From a checkpoint of a small mixture-of-experts model trained on Wikipedia: 608M tokens.
Below are experts of layer 3 (counted from 0) of a mixture-of-experts language model. Rows are named router (the router's row for the expert), gate (a neuron's input weights, with its number), up (a neuron's input weights, with its number) and show model dimensions 64-95. Each number is 128 + 32 x the weight over its row's rms, rounded and kept within 0 to 255.
Before each expert's rows: "gets" lists some tokens that make up at least twice as much of what it gets as of all text. This comes from a sample of Wikipedia text that the model never trained on. Tokens count by the router's weight.

# expert 14
gets: ":", " |", ";", " –", " -", "):"
router [148  41  94 105 149 158 200 138  93 128 160 106 113 123 140 118 103 172 131 116 159 128 159  64  99 111 140  96 145  81 138 147]
gate0 [200  98 133 147 143 154 137  99 130  75 122 172 126 150  99 108 109 110 136 106 174 159 113  74  77 106  83 115 143 102 153  92]
up0 [115 184  93 159 133 126 137 164  96 120 189  98 101  71  90 106 143  79 140 163  74 130  96 178 131 130 115  92 112 136 108  95]
gate1 [102 109 138 155 112  95 160 112 125 124 132 110 114 160 137  78 127 115 118 147 160 122 144 170 138 111  90 103 165 110 143 106]
up1 [110 121  91 153 132 155 108 130 120 140 121  63 136 143 145 133 147 102 104 174 143 110 149 120 126 142 159 161 160  98 134 184]
gate2 [157 143 163 131 144 136  99 114 118  73 112 116 123 126  81 134 153 143 115 138 166 137 136 147  63 111 110 124  97 146 126  96]
up2 [157 103  86 186 138 113 125 147 148 118 122 118 155 146  98 107 129  83 169 129  80 133 121 127 160 100 127 162 137  98 151  89]
gate3 [ 88 159 144 137 103 137 193 137 107 144 144 101 147 124 118 137 229 171  92 144 138 139 132 188 142 177 126 127 154 147 156 129]
up3 [142 129  85 134 156  89 106  93 111 107  96 126  70  88 131 125 123 174  89 142  79  84 118  79 148  94 139 104 152 132 198 112]
gate4 [150 129 126 142  99  72 148 130 104 110 176 138  71 126  92 150  98 128  66  63 151 110 124 152 140 126 102 138 158 101  81 139]
up4 [118  84  93 127 115 126 156 158 146 145 137 169 162 142 160 177 114 100 127 132  88 127 115 119 121 181 137 120 111 138 166 171]
gate5 [143 141 144 211 111 104 162 118 186 101 130 143 159 129  59 154  78 137 142 168  77 107 138 175 120 177 162 128  71 103 129 103]
up5 [149 142 132  65 129 130 172  99 126 176 139 161  94 142 211  86 189 128  88 101 113 103  81 149 134  78  53 156 182 107 153 159]
gate6 [131 133  65 192 161 175 118 154 166 122 140 146 141 118 124 130  91  97 146 145 155 107 103 140  80 156 114 154 126 138 105 124]
up6 [163 127 194  72  87 105 126  99 132 146 101 103 119 135 119 126 182 117  84 121  83 143 119 163 139 118 119 172 129 104 181 123]
gate7 [124 134 177 162 145 104 180 134 159  93 191  61 165  88  79 148 100 116 151 152 202 120 133 118 116  96  87 136 193  92 158 128]
up7 [140  96  83 154  73 135 102 122 122 199  42 165 176 174 134 156 105  91 106 149 102 151 148 154 177 135 103 135 119 125 164 154]
gate8 [114  93 168 118  93 182 122 137 177 191 125 111 103 106 150 144 130 105 143 117 118 153  70 158 155 108  62 128  84 173 123 138]
up8 [ 93 115 158 102 136 114 134 196 150 124 115 102 129 149 132 175 121 113 120 134 129 174 103 139 154 131  78 140 127 130 175 171]
gate9 [127 193 161 111 141 111 152 148 135 157 129 181 135 139  96 104  93 185 155 149 226 160 142 104 114  56 114  80 150 149 144  90]
up9 [ 81  93  99 114  91 101 155  95 110  99 125 136 115  82 114 128 174  72 103 178 119  62  98 112 172 151 108 137  95 105 100 185]
gate10 [112  21  82  68 126 144 154 172 168 139  98 134 152  76 119 105  93 158 144 117 207 139 143  85 181  95 114  60 105 112  96 157]
up10 [116  84 114 140 122 158 140  90  93 118 131 163  99 103 165 184 182 186 153 160 105 122 112 120 124  82 185 177 156 110 151 153]
gate11 [189 157 105 121 107 139 172 101 113 158  90 115 124 106 120 146 149  98 144  98 123 175 121 174  88 115 103 127 146  84 146 132]
up11 [126 157 139  79 160 138 176 125 110 137  97 117 115  78 127 162  92 101 161  94 139 163  74 149  89 121  96  70 152 100 143 178]
gate12 [123 146 113 111 149  85 143 186 100 110 173 156 113  91 119 146 109 149  96  26 171  71 109 144 129 128 122 146  55  78 169 125]
up12 [163 118 124  78 166  73 136 139  77 160 161  66 147 129 134  45 140  49 165 188 143 110 137 130 132 111 115  73 125 124 160 153]
gate13 [187  86 137 121 111  95  73 115 128 161 134 130 141 149 102 104 168 133 141  83 107 144 180 168 168  95 139 152 139 128 110 102]
up13 [ 85 141 134 109 147 158 128 109 163 115  19 136  79 120 156 163 136  75 124 112 159 114  78 150 161 175 116 115 103 118  71  98]
gate14 [ 89 115 137  96 118  48 163 109 178 131 172  96 114  99 166 196  85 121 157  96 127 115 145  97 166 136 137 122 112  87 144 122]
up14 [104 140 188 112 114  89 126 142  79 160 121 163 139 117  90 118 115  80 152 121 121 160 124 117  97 179 142 122 189  77 138  84]
gate15 [113 144 136  93 113 124  63 130 110 129 105 145 136 132 177  97 154  95 154 111 144  96 183 148 129 115 120 112 171 120  90 100]
up15 [149  96 134 103 141 159 162 112 151 181  90 153 116 145  63 164 142 165 120 162 163 111  82 158 154 126 124 117 174 170 159 158]
gate16 [ 87 106 154 123 144 104  76 120 137 101 153 113 163 171  82 127 110 190 155 168 118 178 136  99 203  69 177 163 114 130  91 141]
up16 [176 103  91 186 149 108 204 155 143 159 113 133 175 105  69 117 121 133  98 176 177 148 130 148 156 119 127 189 204 117 131 142]
gate17 [113  86 104 146 117 133 177 142 139 171  60 106 172 126  41  81 126 135 125 106 100  97 128  85 162 136 168 130  73 134 180 171]
up17 [158  73  90 143  96 145 125  63 153 153  79 124 185 122  86  99 146 141  79 151 173  80 118  57 119  98 181 104  69 107 161 179]
gate18 [129 129 111 108  83  63 150 167 133 148  96 144 115 183  93 131 137  89  78 104 120  97 152 147 171 187 178 127 172 168 157 130]
up18 [ 83 185 110 144  77  87  99 152  82  76 122 147 129  59 128 160 177 140  92 148 104 133 104 152 181 107 142 134 117 116 162 182]
gate19 [ 66  89 103 160 143  74 140  72  98 227 129 106 106 138 144 110 107 116  88 121 146 129 115 121 131 145 160 115 176 181 184 120]
up19 [ 84 116  86 108 143 130 147 109 139 209 175 117  68 151 133 160 127 174 130 150 145 145 132 169  75 100 112 125 163 198 169 119]
gate20 [107 176 142 137  95 151 202 142 102  45 149 152  95 147 191 128 185  99 112 124 107 139 130 122 156 150  79 181 164 160 151 127]
up20 [178 120 119  97 158  97 107 118  79 200 138 190 168  99 140  66 113 145 125  77 141  98 128  98 116  69 123 108 128 155 106 115]
gate21 [100 121 173 134 140 100 188 140 129 137 113 105  97 126 136 109 155 163 160 115  87 104  71 241 135 105 109 104 116 141 123  74]
up21 [133 116 190 136 120 116 130 115 126 148 122 170  93 155 112 108 160 125  39 108  93  68 150 106  97 167 142  84 146 120 117 156]
gate22 [105 222 119  96 132 114 155 149 136  85 143 116 101 149 112 143 133  92 119 155 137  98  97 159  91 126 108 142 127 173 126  83]
up22 [143  55  98 161 168  96 123  83 113 197 148 133 139 139 127 140 128 126 103 101  86 137 152 136 181 114 177 104 134 113 104 169]
gate23 [157 154  79 117 123 117 158  92  94 132 130  83 123 118 137 129 119 148 156  74  64 132 114 147 135 116 130 161 137  81  75 130]
up23 [182 146 153 107 118 120  95 172 175 179 118 142 136 114 138 115 117 108 133 153 176 196  80 124 104 105 116 125 159 106 106 141]
gate24 [ 53 150 122 123  93  57 104 146 141 127 180 143  73 148 118 147 104  84 122 167 114  83  89 142 121 164  90 115 153 141  80  85]
up24 [100 106 155  55 123  97 105 126 158 156 125 181  92 171  81 117  87  94 122 140 126 141 141 148 121  96 162  88 148 130 139 121]
gate25 [137 189 148 124 170 165 153 118 123 141 160 130 113 149 155 161 149 189  63  93 129  94 136 149  76 174 177 102 164 131 123 125]
up25 [100  93 123 162 130 130  85  98 146 108  93 168 189 179 110  56 158 113 164 143 113 132 169  94 131 152 131 148  98 132 120  94]
gate26 [ 88 156 161 150 115 155 150  95 171 101 137 145 117  76 174 117 142 146 122 123 165 174  81 119 142 169 169 130 132 116 159 125]
up26 [132 116 150 127 115  62 148 109 118  97 140 107  90 118 202 119  82 137 148 116 100 158 149 192 123 116  79 112 183  98 136 162]
gate27 [119 147  95 125 102 114 137 101 101 122 174 121 119 135  40  92 135  77 160 160  95 142  84  95  99  85 175 119 199 103 125  94]
up27 [125  79 177 152 113 109 101 170 101 148 111 110 151 119  31 120 115 127 121 136  94 102 132 113 141 164  40 118 130 180 193 184]
gate28 [105 139 133 167 130 108 152  69 128  89 164  83  89  58 111 154 181 154 127 143 105 167 132 116 107 138 118 150 157 146 146  83]
up28 [128  71 132 107 137  99 118 120 106  90 128  92 164 123 118 126 166  96 104  85 197 153  76 121 124  88 181 167 146 171 108 103]
gate29 [121 118 124 147 101 141 117 130 119  74  72  72 112 155 124 145 134 137 144 112 182 144 131 124  89 153 115 149 113 118  76  90]
up29 [ 64 102 102 180 202 101 142  83 136 114  79 136  81 174 110 109  87 134 123 115 157 129 159 132  98 165 116 137 130 103  82  87]
gate30 [141  80 117  64 119 137 131 113 115 119 117 132  81 149 142 119 197 133  87 148 160 117 161 130 109 131 161 107 135 115 150 113]
up30 [ 87 117 137 135 147 133 125 143 149 151 173  88 150 147  98  87 171  97  90 109 238 114 134 102 146 155 137 119  99 104 138 168]
gate31 [146  71 116 128 109 172 111 104  68 179 136 141 178 113 138  53 115 140 114  69 177 110 142 125 109 107 142 170 220 129 169 161]
up31 [107 126 143 174 135 178 148 100 127 191  96 122 104 159 142  91 121 101 152 155 138 110 156 131 163 136 119 168 168 125 131 154]
gate32 [112 127 180 137  98 146 128 107 192 155 163 126 149 181  64 158 153 102  81 145 178 129 147 129 135 138 104 168 138 133 159 156]
up32 [141 121 122 137 169 179 133 133 139 174 144 121 161 156 121 132 132 108 139  94 128 132 121  98 138 105 129 150 150 125 170 110]
gate33 [137 157 110  90 151 156  96  48 120 105 118 102  67 170 121  97 113 141  96  99 145 141 102 143 134 131 154 119 126 139 128 108]
up33 [ 79 132 101  87 127 127  93 113 126 156 151  52 127 181 129 104  95  92 110 163 164  96 136  80  96  99 127 159  83 137 119 116]
gate34 [135 169 114 140 156 163 162 167 133 154 143 115 110  90 189 123 111 127  86  83 173 153 122  67 117 188 120  95 114 107  88 124]
up34 [153 109 113 101  91  84 145 126 125 120 171 107  83 134  90 108 136 103 141 121 146  87 120 135 180  69 138 143 161 146 117  83]
gate35 [184 117 130 172 164  89 112 148 118 119 142 172 177 136  97 149  97 172 161  89  98 167  97 128  86 152  76 134 160 185 206  80]
up35 [153 101  56 181 120  87  73 175 122 153 140 121 157 165  86 118  46 132  97  87  97 129 126 154  57 197  67 185 163 117 129 169]
gate36 [ 84 148 147 109 132 110 126 150 172 102 132 129 126 107 167 112 110 131 217 144 149 133 105 143 152  80 178  90 137 105  98 163]
up36 [145 104 108 128 104 139 134 147  58 189  52 150 108 161  80 143 201 127  79 127  97  96 114 135 119 194 162 135 158 133 158 143]
gate37 [113 101 101 109 108  84 148 106  78 115 125 123 147 107 163 120 116 150  68 167 101 167 117 150 159 112 145 127 152 112 110 130]
up37 [131 175 102 137  68 158 136  86 100 160 135 121  57 153 195 158 164 123  69 114 123 126 140 111 122 124 144  84 160 147  99  89]
gate38 [120 130 203 133 123 123 156 143 200 113 177  75 107 134 197 190 135 124 147 136 175  84 107 163 114  80 100 146 133  55  69 109]
up38 [140  99 154 162 135 172 109 176 140 118 141  91  97  97 114 114 196  47  96 111 131  96 157 138 103 113 152 151 110  72  99 131]
gate39 [ 61 152  87 146 102 121 122 193 117 109 104  98  96 106 154 157  48  89 137  78 107 116 125 113 149 172 109  76 125  99 101 139]
up39 [104 154 109 129 154 147  93  51 164 112 131 118  65 123 180 113 109 157 107  72 132 169 124 178 164 124 102 156 185 147 157 154]
gate40 [175  93 130 145  86  87 144 105 167 118 188  97 102  85 197 155 156 123  51 170 111 178  71 126  69 111 118  92 108 145 155  83]
up40 [166 102 149 139 116 122 164 158 134  70 177 129  88 142 181 144 115 126  86 146  86 173 112 132 172 181 111 112 102 105 162 116]
gate41 [ 89 111 172 160 144 122 148 129 127 128  64 156 118  91 160 110  94 121  92 121 193  94 124 150 108 121 136 102 140 135 192 201]
up41 [103 150  88 157  85 107 132 166 137  76 137  97 122  91 133  50 114 108 118  98 124 163 121 105 185 126 125 115  75 133 201 178]
gate42 [133  59  73 198 165 102 174 124 138 166 107 117 208 145 119 170  94 161 134 108 150  83 139 122 121 175  82 117  96 142 113  97]
up42 [ 94 117 124 169 166  94 153 105 111 129 130 112 161 177 140 144  89 156  95  72 139  94  98 127 140 151 144 139 120 128 102 100]
gate43 [ 97 170 118  90 139 125 115 115 162 172  75 171 136  79  58 156  70 139 165  90 169 149 110 147 128 100  74 114  63 205 160 104]
up43 [129  98 112 108 108 140 147 135 164  86  96 146 141 172 136 125 154 113  75 116  60  56  97 119 111 164 177 113 126  69 135 140]
gate44 [147  89  80 149 121 105  49 168 169 139 152 142 142 124 129 115  95  76  77  88  85 169 110  92 144 177 123 133 200 152 144 181]
up44 [148 161 120 101  99 127  47 199 124 109 175 163 122 150 127 128 133 131  83  65 109 167  70 100 156 161 159 148 151 115 115 145]
gate45 [131 108 140 132  85 107 151 191 119  79 126  96  64 127 133 102 137 118 183 149 156 154 107 155 108 169 140 110 157 111 140 157]
up45 [171 132 138 141 125 106 120 104 116 105 131 154 160  87 146 133 132 170 110 157 148 134 206 163 193  95 169 174 144 106 129 141]
gate46 [134  80 179  94 161 128 159 227 158 147 126 164 136  88 144 133 137  69 130 155 146 147 105 200 107 103  80 104 119 141 153 117]
up46 [104 139 165  98 200 121 147 190 148 117 114 185  94  78 136 106 113 140 130 158 145  87 116 204 121 119 126 140  71 157 132 133]
gate47 [109 131  99 104 107  75 166 122 137 102 118 151 196 124  41 159 122  63 142 163  84 140 102 107 166 180 145 160 145 106 115 163]
up47 [122 125  75 154 143  57 146 157 137 100 148 138 197  74  58 179  83  94 137 152  98 153 125  96 116 134 142  74 128 121 106 130]
gate48 [127  92 136 172 155 149  97 189 133 136 129 101 158 137 118 139 151 152  89 166 140 146 155 134  99 160 103 148 157 134 108 106]
up48 [137 104 163  87 108 150 126  94 100 147  96  87 161 127 131 105 152 112  82 143 144 159 148 141  94 168  68 140 179 162 116 124]
gate49 [137  95 115 106 128 159 154 137 116 173 119 149 193 143 131 151  95  64 121  90 119 140 114 100 106 130 103  95  92 106 125 144]
up49 [101  59 136 130  96 179 103  98 173 120 109 154 197 147 129 113 118  79  73  65 135  86 139  76 113 169 150 165 130  87 114 146]
gate50 [ 95  82 158 137  64 111 104 109 104 125 148  87 156  94  45 146 131 157 132  97 184 154 152  99 155 156  98 103 122 102 113 151]
up50 [153 216  95 173 115  89  80 105 130 152 103 123 158  92 134 114 120 169  98 116 108 187 154  92 119 162 162 110 142 115 112 110]
gate51 [130 109 156  96 149 107 158 122 124 206 117 100 117 206 142 172 115  96 127  89 132 160  95 150 137 187 114  79 116 172 106 100]
up51 [104 178  83 180 132 144 158 116  99 129  99 117 197  72  89 109 170 180 154 111 155 120 163 122 102  53 160  97 127 149 123  87]
gate52 [140 119 120 108 104 105 176 108 109 151 116  81 177 152 132  93 139 130 143 173 132  95 152 151 127 159 153 151 103 167 119 122]
up52 [ 77 189 102 116 168  41 153 103 121 194 107 109 211  94  92 163 179 110  90 129 107 166  63 136 146 150  97 162 122 154  99 166]
gate53 [108 150 167 167 125 115 169 128 145 106  86 132 116 144  52 170 140 115  77  97 166 198 140 117 158 145 118 121 159  63  32 175]
up53 [164  92 145  92 148 130 118  67  91 164 185  71 177 203 142 118 175 130 181 183  90  70  81 122  89 173  77 125  83 147 173 150]
gate54 [112 116 149 123 122 184 157 149 135 163 143 192 132 139 124 129 197 171 134  98 127  79 101 125 160 171 126 143  33  96 150 140]
up54 [100 111 140  84 112 154 136 172 141  85 132 146 123 172 133 130 147 162 104 126 140 124  73 137 137  84 135 111  81  90 154 125]
gate55 [150 170 140 126 107 136 116 139  90 130 126 140 107 121 112 175  29 132 125 167 146 157 137 160 153 129 143 122 120 118 124 108]
up55 [161 162 106 104 141 162 126 135 100  97 137 143 135 143 113 163 124 147  95 132 124 118 100 129 100 145 187  96  95  84 214  97]
gate56 [130 114 130 150 157 171 200 180 148 110  31 152 139 140 120 124 133 146 168 115 108 145  85  90 160 137 203 110  71 154 126 128]
up56 [ 59 161 102 137 110 165 231  93 137 102  62 153 147 146 137 134 192 136 142 143 192 116 146  94 141 153 143 103 134 166 153 156]
gate57 [103 132 142 181 149 125 170 129 177 125 144 143 167 135 126 172 154  89  83 163 197 127 171 141 114 162  95 166 135  61 154 170]
up57 [116 137 179 132 110 140 152 125 122 176 123  90 155 188 145 157  57 153 110 182 115 151  93 121 125 138 129 167 117 143 116 161]
gate58 [131 147 115 122 118 130 192 128 104  89 175  75 185 193 117 135  97 120 125 113 128 135  93 184 121 153 116 146 134 148 133 127]
up58 [144 119 130  69 155 109 117 151 180 106 195 115 122 123 124 168  78 121 126 118 130 115 122 184 146 104  72 119 118  96 141  85]
gate59 [142  88 181 120 140  66 174  94 161 109  95 152 109 138  76 175 177 113 131  84 161 120 111 126 140 152 165 173 161  95 135 122]
up59 [154 106 111 102 122 126 106  68 145 135 153 113 112 134 189 128 154 108 154  97 150 124 140  98 174 156 142 125 187 115 139 113]
gate60 [119 150 146 126 147  89 165 123 113 133 100 151 158 114  88 178 121 202  94 106 110 137 115 136 120 136 130 105 162 129 123  99]
up60 [115  92  99 131 149 100 105 106 154 180  79 137 110 136 113 133 115 101  81 150 145  88 143  93 132 118 155 169 131 145 105 131]
gate61 [120 126 155 128 148 113 157 157 101 126 138 123 152  74  24 151 142 166  88  86 129 139  95 149 116 195 164 128  87  71 118 161]
up61 [128 105 144  87 105 157 168 105 109 120 152 161 105 144 151 100 137 120  89 223 116 196 197 165 117 113 129 163 156 138 148 134]
gate62 [129 146  95 142 151  92 173 113 124 132 130 100  94 153 102 179 134  92 164 171 104 101 117  69 125 133 139 120  54  92 141 130]
up62 [140  94 136 107 134  97 155 168 108 136  93  94  68 136 114  64 117  87 120 151 154 174  63  93 157  81  95 146 101 102  94 140]
gate63 [188  69 134 113 127 155 134 111 176 130 110 122 109 156  97 135 121 124 143 173 140 116 190 171 164 158 158 170 130 170 199 151]
up63 [109  89 140 110  95 139 115 104 137 181 136 118 102 182 125 122 152  73 127 114 137 139 130 109 116 139 120 152 117 171 127 178]
gate64 [118  92 141 185 119 163 180  83 153  35  93 169  94 146 133  59  65  92 110 129 137 113 127 152 146 156 157 102 155 144 114 124]
up64 [146 160 141 104 145  85 110 145 156 173 134 134 132  89 113 179 178 110 146 151  95 116 115 107  86 103  92  57 179  93 137 127]
gate65 [144 149 107 138 126 146 155 103 123 134  90  93  79  32 117 136  70 116 171 114 152 106  98 122 117 103  87 119 151 180  90  89]
up65 [123 102 136 119 171 173 184 152 161  83  98  80 131  45  77 141 114 111 155  97 172  72 103 151 160 136 109  87 104 152  73  72]
gate66 [103 128  95  91 108 100 150  91  96 125 115 125 128 158 103  97 108 148 151 186 199 112 126  59 141 145 125 141 114  91 151 162]
up66 [147 124 140 142 133 169 160 178 135 153 138 146 137  70 138 224 133 123 123 106  96 127  59 153  96 127 140 160 115 183 138  80]
gate67 [125 118 134 131 119 125 143 116 120 130  54  81 156  87  82 117 141 171 111 160 171  98 184 119 107 145  90 133  90 113 119 132]
up67 [132  84 136 114 137 124 128  76 139 110  83  98 154 106 177 121 122 143 120 156 151  93 192  98 110 107 118 116  77 123 123 140]
gate68 [178 145 128 175 124 149 172 144 117 121 142 163  76 143 135  74 131 152 107 148 126 107 108 180 183  87 111 132 141 109  99 143]
up68 [171 119 164 141 170  92  99 121 111 110 141  95 102 165 165  93 169  97 167  84 149 157  98 129 163 226  97 113 138 122  90 122]
gate69 [102 142 132 105 136 107 160 150 155  91 155 135  83  76 158 119 117 138  99 123 117  88 112 209 127 135  88 160 108 112  99 111]
up69 [148 167 106  89 158 139 186 147 108  92 196 170  97  97 163  75 110  81 178  89 109 120 110 199 136  73 119 157 114 112 106 101]
gate70 [142 118 128 100 108 117 167 121 160 139 125 148 121 184 125 108 158 104 121 134  95 184 124 104 123 126 147 152 209 155 143 117]
up70 [163 106 177 149 140 175 102  97 100 113 112  90  40  42 169  70 139  93 128 111 110  75 120 121 112  95 137 105 123  94 134 145]
gate71 [105 117  88 110 133 101 126  70 129 148 170  95 196 131  78 137 113 130 128  37 158  42 116 163 120 186 113 157 128 151 138 162]
up71 [138 151 164 125 139 142  99 163 170  96  86 116  52 133 105 107  97 114 102 206  96 150 145 129 133 117 117 138  93 150 131 145]
gate72 [107 104 124 101 191 114 116 136 102 134 164 118 110 133 123 133  93 116 106 105 148 103 136  74 147  64 174 173 168 159 159 161]
up72 [123  86 121 125 179 136 109  90 141 140 131  76 166 162 127 133 143  95 101 119  94 111 135 137 117  53 174 123 199 175 107 105]
gate73 [137 124  95 161  88 129 110 131  90 115 146 135 106 141 128 139 119 148 134 113 180 177 155 119 136 151 117 141  73 109 132 200]
up73 [121 172 137  51 191 137 167 202 134 118 164 166 140 141  55 132 125 113 181 140 107  59 164 101 143 119 147  89 123 170 125  90]
gate74 [132  88 125 166 150 141 167 121 115 108 152 119 121 118  46 109 103 153 128 109 142  98 132 104 176 168 120 172  89 103 153 130]
up74 [ 89 127 113  96 159 130 142 134 168 104 156  62 148 205 154 123 148 146 117  85 105 162 139 132  82 143 113  76  81 148 110  99]
gate75 [ 91 128 146 102 120 131 143 154 116 130 134 129  61 118  93 129 140 117 131 113 108 178 109 108 134 104 143 121 173 163 146 129]
up75 [143 117  85 198 107 106  44 158 167  87 129 162 128 167 200 138  95 128 154 131  61  92 161 158 183 107 103 165 141 141 136 134]
gate76 [146 115 139  74 157  98 164 118 181 155 117 131 109 192 154 122 111 165 146 149 145  86 108 135 170 185 112 111 143 127 100 104]
up76 [147 123  94 119 145  70 125 128 147 172 112 112 106 192 160  77 102 160 150 142 170 144 116 135 171 136  64 106 134 113 119  90]
gate77 [178  59 115 117 144  69  73 144 160 115 118  73 164 137 173 138  94 129  76 123 103 152 119 138 112 141  87 189 178  67  90 103]
up77 [126 139 157 121 139 161 123 132 123 137 142 128 106 119 138  98 165  49 113 133  77  91 225 100 129 102  79 100 196  84 136 141]
gate78 [ 77 123 156 159 157 102  83 116 174 102 122  69 154 137 166 114 144  91 118 137 186 101  98  90 160 136  36 156 122 114 104 127]
up78 [161 108 153  68 113 187 169 163 114 108 123 175 136 107 134 178  88 139 170 156  97 130 134 117  77  99 117  79 108 172 118 113]
gate79 [122 124 103 142 123  98 211  75 129 161 187 149 137 108  60 156 124  41 146 122 167 182  95 134  91 129 177 170 123 149 122 104]
up79 [ 88 152 178 161 136 161 165 134 114  84 145  85 108 132  43 130 136 160 177 126 149  61 154 127 109 120 114 202 143  88 114  69]
gate80 [107  83 180 157 165 114 105  79 102 150 175  99 160 134 132 114 168 131 100  92 184 106 156  94 176  84 138 181 177 129 139 100]
up80 [101  67 140 149 142 124 150 206 181 131 124 128  93  92 135 141 139 116 131 173  97 155 119 117 116  84  63 190  94 163  98 188]
gate81 [145 188  35 158 105 111 153 106 169 197 149 100 148 157 190 161 108 143 106 107 126 141 161 125 161 112 114  92 162 146 146 153]
up81 [ 96  81 143  84 184 130 137 145  88 153 137 143 111 156 107 125 137 109 145 163  93 139  92 160  82  77 158 165 135 133 112  56]
gate82 [ 63 127 190 128 113 105 118 143 156 198 191  66  80  67  96 148  98 147 119 107 169  84 115  48 139  97 131 141 146  88 194 163]
up82 [147 116  89 157 189 148 137 119  94 108 130 101 150 189 198 125 108 105 128 125 106 117 165 148 102 130 181 105 144 147  94 104]
gate83 [137 159 155  65 121 184 130 106 115 132 141 130 129  83 141 119 176 174 143 112 180 135 152  98 144 158 107  70 139 101  88 116]
up83 [151 101 151  78 143 150 120 119 177 183 135 130  87  79 158  55  89  86 127  79 206 160 145  68 123 129 174  80  74 120  94 142]
gate84 [101  93 166 213 115 127 162 102 136  64 147  97 163  96 113 144 126 156 119 112 191 169 100  95 117  46 134 101  84 132 141 149]
up84 [ 89 151 138 147 129 210  93 121  99 108 143 112  94 133 100 134 153 132 159 123 120  73 131  89 128 139 159 128 111 134 114 181]
gate85 [107 143 112 135 137 177 161 161  85 109 138 152 158 150 171 130 160  99 162 116 123 120 147 108 121 107  91 132 100  78 146 111]
up85 [157 120 108  80  99  83 119 129 144 128 154 138  99 119  94 135 125 171 173 161 157 184 123  63 186 145 130 123 165 185 140  98]
gate86 [ 62 120 126 179  83 130 113 119 165 100 117 150 163 184 115 105 140 154  98 156  98 112  85 160 201 107 106 114 117 151 106 101]
up86 [ 99 155 149 148 135  85  79 126  95  95 138 115 143 100 100  86 147 168 113 125 141 181  96  80 152 103 114  77 146 131 133  79]
gate87 [141 124 120  29  87 115 147 125  97 120 155 128 116 157 159 149 126 140 140 108 162 116 114  98 149 136 122 139 144 144  96 145]
up87 [155 137 156 147 165 169 135 153 148  83 134 147 143 118 121 161 116 100 154 177 138 115 106 153 147 122 212 150  82 135 123  83]
gate88 [105 174 132 213 116 135 147 158 148 126 180 131 146  99 144 122 106 146 141 121 136 123 129 120 155 123 144 145 114 126 173 151]
up88 [153  75 119  81 163 122  99 125  82 176 149  90 139 183 149 174 121 138 119 116  98 145 204 160  99 108 133  67 126 132 125 166]
gate89 [119 167 116 140 130 116 126 116 110 130 167 161 135 124  96 158 137 136 118 159 138 159 143 163 180 103  88 134  54 222 126  91]
up89 [135 134 143 131  93  91 166 131 103 121 119  94 112 180 101 176 135 124 139 114 152 173 112  95 153  52 123  75 135  92 119 153]
gate90 [112 112 170 173  84 167 149  67 119  80  21  89 148 135  70 118 171 142 181  96 134  44  58 139 133 170 151 136 126 101 137 158]
up90 [135  84 124 120 116 151 113 162 143 163  64 122 197 115 123 112  98 183 157  92  96 105  94 151 130 140 134 117 129  79 114 118]
gate91 [ 83 169 231 167 113 159 124 149 132 141  54 200 152 122 170 169 132  91  75 123 122  98 121 142 158 159 168 144 128 128 109 191]
up91 [145 147  50 110 127  73 107 113 152  81 186 114  95  96  81  96 122 178 143 176 151 128  83  97 135  98  88 142 115 151 196 105]
gate92 [114  90 178 180 103 123 151 118 111 107 142 158 168 115 100  68 117 138 100  87 184  90 119 146 161 136 147 103 169 157 131  51]
up92 [177 135 111 115 110 127  47 149 151 124 144  96  27 133 149  69 139 103 133 136 114 118 156 137 150  94 107 165  55 114 160 206]
gate93 [140  93  93  73 105  95 135 104 131 163 147 117 143 133 141 203  98 111  99 139 107 139 184 141 136  99 187 117  83 117 136  12]
up93 [100 156 146 147 124 149 126 132 112 160 113 109 118 111  81 221 153 168 121 156  96  38  78 174 171 176  98 178 137 153 119  65]
gate94 [ 89 145 117 134 145 127 166 139 109 181 116 102 110 185  74 145 153 161  86  75 129 105 124 138 130 126 152  91 145  87 128 206]
up94 [115 117 182 150 148 127 126 156 161  60 151 180 157  80 141 113  89 142 130 169 129 178 132  97 146 136 158 127 144 164 163  91]
gate95 [110  97 119 111 160 141  58 167 123 246 159 130 129  70 119 124 122 135 129  77  91 128 118 157 148 106 120 135 132 118 130  70]
up95 [127 135 136 107 117 105 157  95  58 176 112 156 152  61  78 144 139 140 130 114 118 163 129 124 109 118 115 185 166  54 148 143]
gate96 [ 55 166 152  69 117 152 235 141 144 126 128 149 140  79 142 161  84 174 130  68 111 130 105 151 154  66 124 132  96 130 143  58]
up96 [194 100  65 182 152  83  27 122 152  86 113  98 137 144 113 115 181  87 121 149 154 131 168  61  88 190 139 124 180 149 137 184]
gate97 [167 147 128  74 122 106 138  61 128 142 106 112 130  92 123 115 152  91 114 167  98  87  60 137 102  84 135  40 112 121 174  56]
up97 [ 96 102  86 145 189  94  85 192 130 120 108 185 123 142 108 119  84 148 154 143  94 171 145 137 147 180 136 168 131 115  66 171]
gate98 [135 135 153  71  96 140  61  99 114 114 148 107 108 114 152 158 118 141 150 114 156 176 134 100 142 138 193  91 103  93 110 116]
up98 [129 125 130  82  54 162  63 116  92 124 136 129 155 170 135 158 139 122  56 106  97 172 214 126 131 148 151  85 167 100 158 146]
gate99 [130 104 142 105 118  61 119 123 138 132 111 119 154 158 111 157  64 172 151  70 124 188 147 141  73 125  58 132  82 116  68 105]
up99 [120 147 162 129 118 102 133 128 113 149 175 100 150 102 109 137  94 162 194 103  93 148 127 117 111 110 112 128  85 101  58  91]
gate100 [158  98 134  81 130 148 171  63  95 153 182  97  70 104 145 122 158 212 131 156 169 155 165 119 153 150 130 110  90 116 185 149]
up100 [134 140 115 112  62 125 104  53 136 168 118  82 117  84 151  72 138 124 105 170 172 126 125 144 140 205 182 126 131 118 172 141]
gate101 [ 92 100 161 122  80  97 181 113 124 122 145 137 124 116 119  63 167 152 125 130  97 136  97 130 147  85 135 133 178 128 146 148]
up101 [118 147 112  89 113 128 168 166 120 150  90  82  94 166  31 112 180 180 158 143 122 105 117  96 170 110 103 181 120  92 136 112]
gate102 [173 110 153  92 144 180 108 105 110 130  39 140 166  98 116 100 107 168 132  95 130 104 106 108 106  66  84  65 118  95  96 118]
up102 [131 156 106 158 131 121 131  95 158 142 193  71  59 128 145 121 137 114 110  86  76 135 171  88  71 117  79 171 114 159 115 135]